From a checkpoint of a small mixture-of-experts model trained on Wikipedia.
Experts: 32 experts in each of 14 layers, a sigmoid router.
Below are experts of layer 2 (counted from 0) of a mixture-of-experts language model. Rows are named router (the router's row for the expert) and show model dimensions 96-191. Each number is 128 + 32 x the weight over its row's rms, rounded and kept within 0 to 255. Numbers have three digits each.
After each expert's rows: a language model's description of what the expert responds to. This comes from a sample of Wikipedia text that the model never trained on.

# expert 13
router:104102148229124105210132148120117187103123083089116125123137093137131104168121107135126151185149090131101141084147129130120145173175164179081136080124057191128131109129134110126117096124099157064104115124099112143114101110144142112096145107143155200172172071094137167095155102113081170091
Percent signs in election and statistics tables, plus inner word pieces like uk-ulele, a-unt, and person nouns like chairman, father, John.

# expert 27
router:136119103136134141158102187124150134101194138096147150114115094080127094153168170131123080133125159061136149127100097077156099149156147114175112051109097157162145144102107144113199155099123155086118152131144177137151152166090196116126185158175154057145173107135149144123167132144035121131
Function words of, and, in, to, by, for, with, from, linking nouns in running prose, such as accused of, spring of 1866.

# expert 12
router:093122102089148152133099087127107094131134105107143159141154105154138128179171187149088138127171069129109086176077144085165122140148095150154153131104137174183129131115089164048118168126106143107118156067160092179096131094136170151065119089149141170136141141128172158156147165107117121162
Word pieces inside non-English names and words, often short syllables or particles such as de, Le, Ma, Mar, or vowels after capitals.

# expert 16
router:148150144148169158170136121070161116068142143229164102154114133139145149135141133173117142085209165137120165124129113108130072151188136150122172114133110174181087120139135156089110130121053180143132149078070096209172157125121165067128136182070168081119133139113113161184163165133074156126
Articles and determiners like the, a, The, its, their, and possessive 's, usually after prepositions such as of, in, to.

# expert 26
router:101092115156109124155116162082110102092126154133125088070153079089151152131152157168108107141175062170183144138121167111113134169125101154159187131121131127160091163164127074140134127167097181060070095125110135128087166129096169086103113042157114084164179198128161174150108152110108100177
Semicolons separating items in lists and tables, such as names or release details; also dashes, equals signs and "ed" endings.

# expert 28
router:090119093185135159165153198104074122126182110155081188128141103150166117105128133154082079117126114069193106229132170160173139151144114211118087050116128182145116129152099209116099154123111152086133195141114078172155107124103152141095153078113190095141093120077170158138128157097106141065
First two digits of years such as 20 in 2016 or 19 in 1965, plus day numbers and scores in tables.

# expert 14
router:114169096087147121122119132126093152100135123128128119103124145155155119150111135151103129121132088110137149173058161091188126182145125135148108116106098118152106121152095179031127110130116143126078144098146073134132199138105160175146130057106124147112123153057083160150198108096134175162
Opening pieces of proper names and rare words, often capitalized, such as Ald in Aldrich, Ar, Car, Marin, Lib.

# expert 0
router:107151113145131160138088137145126106099121199171167162084125104104132155158158132217140141103128121096153177146186169094139120205112165156157123102122081124205118105154095099086143133121127096113186153115118126143116153071120117159137151086128114112206170126115176113146174130130082180172
Opening parentheses before abbreviations or dates, paragraph breaks after sentences, opening quotes, and wiki heading markers such as ==, ===, = title.

# expert 8
router:071110061135141203149106166104108108063124112205149139108121164096151112156126093095087147121133088142140121152114125088157116147172130157168171099145180133131133107208143103139166131126097179074088142078148086112130120097109144122145153091160181102180188174049164103136165146111050121130
Commas in running prose and lists, especially between city and state or after Meanwhile; also auxiliaries such as has, had, would, also.

# expert 5
router:077119150135120176176174132104106107092095170163121111074150127109128100112097175171117124172117081120118145085106165111178126144165134131139116124073122177087172113186107154124143142085091128116112119100085064090124138105099136170175101104143128132150148193117119132074126091100048127164
Short middle or end pieces inside longer words, such as app in misappropriation, op in Aesop, ext in extensions; also " part", " end".

# expert 25
router:169132102080170162126106186060119138102134157160162148082138096145144118189124155107125090105133120122116159135152111139149133183158119119053108114105071172183094146151150194066115153110137134094096108147152098161110110168103172128144122115090094135168108075117161134081140114107088118111
Hyphen bullets and table pipes at the start of lines in lists and infoboxes, plus sentence-opening words like In, As, It, See.

# expert 18
router:108166129172145094214118194102124164106091091174161103119107152082139149143161119131118069108150096107137141152129155158132147191198127136151176102103087143094093134179103186096130176134117144114085168173094125132130110127108129151103197111117094078186163123102088104095092116056109108145
Adjectives, ordinals and possessives following the, a, or was, such as first, other, new, more, substantial, her.

# expert 11
router:111107085230142147163089163094113161110079141145102106114137136151126116138134149143081135133150105099065142125125125121137123114171157101135115120063099173142041169104144132082080090142135138106145114181110113109149167117078196101149104080084105111146141158105148113167182137127185146159
Capitalized modifiers in names and sports text, such as National, World, South, New, Cup, League; also winter and coastal.

# expert 7
router:113158170145118158137157155108116130079136131154108208123128121142179075141151146146105149147111138144127077165105157143104102144155154127106114082111079160181116140116091188144159119133127139082087165173122080148130117161100136164176163106114185116142206125109109118104137125116091171119
Month names after day numbers or on, such as May, August; plus mid- and word-final pieces like dismiss-al, Clost-rid-ia.

# expert 21
router:067177120152140165155082159061156142104201172193168133117087127081155156122134168148117077156159096106140156139096108097117106185184147144128130139122103136085106196205110148143129127073075125121121072128120087128147148122116151133126147053115159148181137139106152150179113101120060116175
Bare space tokens, mostly right after a pipe in wiki tables before numbers or blanks, also before dates and digits in prose.

# expert 15
router:094148097199147157152196144135108113114171167123162222180142136126162171114195118154085082122097074122121112115126108116133123118109115128153163112118077144155130163149148143114148144100086130132056153112050141126150123089079183106117098100130090043089162109140123096113127126126077064163
Ending pieces of longer words, mainly plural and derivational suffixes such as -ers, -us, -ings, -ates, -ents, including taxon and place names.

# expert 30
router:124140165164129139180115131161110093130184112232166124098117083109190127148114156165093096170135061114113090111082150104155090123145082114123200130120108117086144149120079140080169085147116131126088116155099110143173099060070106111149141123155155122165116137082185079143139114145092105182
Row-ending pipes with line breaks in tables, closing parentheses, brackets and quotes, list line breaks, and occasionally pronouns she, they, he.

# expert 29
router:124117059140185138155090195118134101097108140153144145102097087132186132186136182120135084153117145071135133179164139113127127113154179174148183144081125177148119124137083171119170157158089115078135155137136099119123119156076144090141127083170170137148163181110137120151138177184089130127
Colons after infobox field labels, "on" before dates, slashes, pipes and degree or minute marks in coordinates and tables.

# expert 3
router:087123132185143151142162198077137110099158083138109165052114154090134110155188083124128131132147113125121181128060121107089132096159094149163103012112123120137132071123135170105174130117125116118118143075089134178135128119067132088083176101144143140154149117137144136116128145121113067171
Numerals 3–12 and two-digit pieces in dates, years, times and table cells, such as 19'43', September 14, 03:40.

# expert 1
router:131116150178165135149084147150119104088147152179120142113134117078174135141139127152140131129201034139100126122101150081186132134120152152090168139129127163154135110149076147085134148111067141100109133115054095142154129148102148155083197107157115085164156096092145104204135138115081147138
Periods ending sentences, often followed by The, In, He; also decimal points and abbreviation dots like 0.79, U.S.

# expert 4
router:073109073222126106108142160123099120125120176150128126159116144079115103088124100149104148150141093148084139145108146072174099124117139083127125093065138133155108139137121161059175109109132144101180130119111127181094154067092162121136182111133130132121167128061131097177143136124117066113
Head nouns and acronyms for organizations, countries, media and positions, such as government, Company, US, UK, GK, trailer, license.

# expert 22
router:059167069197095130145138137068137124108138167120095143150143124121178107170173121126108117119171102106064127156093138103167031157145107163066137125109121174124095107097112161113149123124121162142095152132139089104114181105134147138140117096100071161159157100091132121141124128122102135118
First names and nationality or country words in lists and tables, such as John, Charles, American, British, United States.

# expert 23
router:121202136164171122152139123103118174089170168167174108123119133122154121164164130151112086139111132128091131081114140142146032231132131105124132089132132167151119156185081175110146117116110178093076132153074121117137125103123143136118151088117132112124185142089142130139126129108097126053
Digit pieces in coordinates, dates, ISBNs and ages, such as 94, 73, 48; also the preposition "in" before years.

# expert 20
router:097083122231166190120137138114099127092158081146162116072137151082159204159142125147136145147089053110155116143100123109135094149166127105156139106128107177156131107137058148098163114089122170089136127142057088138126127060102160100092132103110129116160149136065096040152199132107132075065
Common nouns after the, his or this, such as year, time, area, season, role, often followed by "of".

# expert 2
router:105122080128132168111105158090124150080131177161137149071116097147196093143174139140109079121115051131132133156110118131198167129132141184173121096070119145120060084162088171074103087125077129128156162048163051143180171179135146168099150088094131124163139165069139136103126099129128179166
First piece of a word split into fragments, mostly lowercase consonant starts after "the" or "a", such as domin, fl, initi, decre.

# expert 10
router:116183095216119130160132134092097086097114137107152181145149101116125095132121160146111162113106118129107148123084131094171057154164162125129108137148048137150112190110070127083175145142083152133130150115069107147155149083108171104119110126128133095126156120104170101152154122137120074087
Final words or pieces of place and institution names, such as Street, City, York, Angeles, -ville, -wood, -ford, Park.

# expert 24
router:090141105147159145116097200131187119110186139172128067086158068182155088160117149084120119162144130116086096094111125109135120156150119154155174130108110139132105173207075186127140130101110131084152157114139074168105162109147140126096162164124130093167156107123162103136182185114104101123
Single capital letters beginning names, titles and headings, such as D in ==D== or Dominican, K in Kyaa; also plural s after decades.

# expert 19
router:140174123137190161146124146100119093130152161171086125122108107080118161162123173138103096066115072120149166136177176108142093119129115141126120059163110118142095152129110208076145103141085116145142104111127096098046144098058180057102110035151091139117106156093159157127106124142062139093
Conjunctions, relative words and prepositions opening clauses, such as that, which, when, over, during; also verbs right after subjects, like won, retired.

# expert 17
router:112078063130214135116123140117074169109140126152172118071098104165136151124129145129137105068135078114194130103150131105111078189141103138131127090092098151174073096159138113101101138172102095070135135183077105127140136105088153132126164084142132152201099087095124114162133095124123141118
Forms of "be" after a subject, especially "was" in biographies, plus became and as; also infobox field names like Length, Years active.

# expert 31
router:051124107133148179129058166128122100116118184197139124102132107095134093173109124108167130149150076098128142128125145083190091163131113174094137087111126159182161140199084105094122099129122136101179124146144125165148123120078151169124163062131106176099156144089209147177163115154143188157
En dashes and slashes joining compounds or ranges, like Human–computer, NY/NJ; plus subject pronouns he, it starting clauses, and $, +.

# expert 6
router:103093160136126117210104150095132111136136160144138131056158046143128110166143140152098121094161103088135160185128117123121130137148118112118130080122129127121130112213136113119158139124111148140147175193136084112129136159107142114141192109146130098146134136128097083166137164080121140128
Mostly mid-row pipe separators in wiki tables of results, filmographies and elections; also the articles a, an, another in prose.

# expert 9
router:098161171229151159139058135109132127148091151169118137092136152123129086161142099133134118128165098179124127144112139130117105111147117151175127142129128131168125182199120166109122142110153066094159123130114077105106172143078177138129199120120108112146171132136128152146131130148077112099
Digits 0, 1, 2 in table cells, decimals and scores, plus number words and quantifiers such as one, two, both, all, no.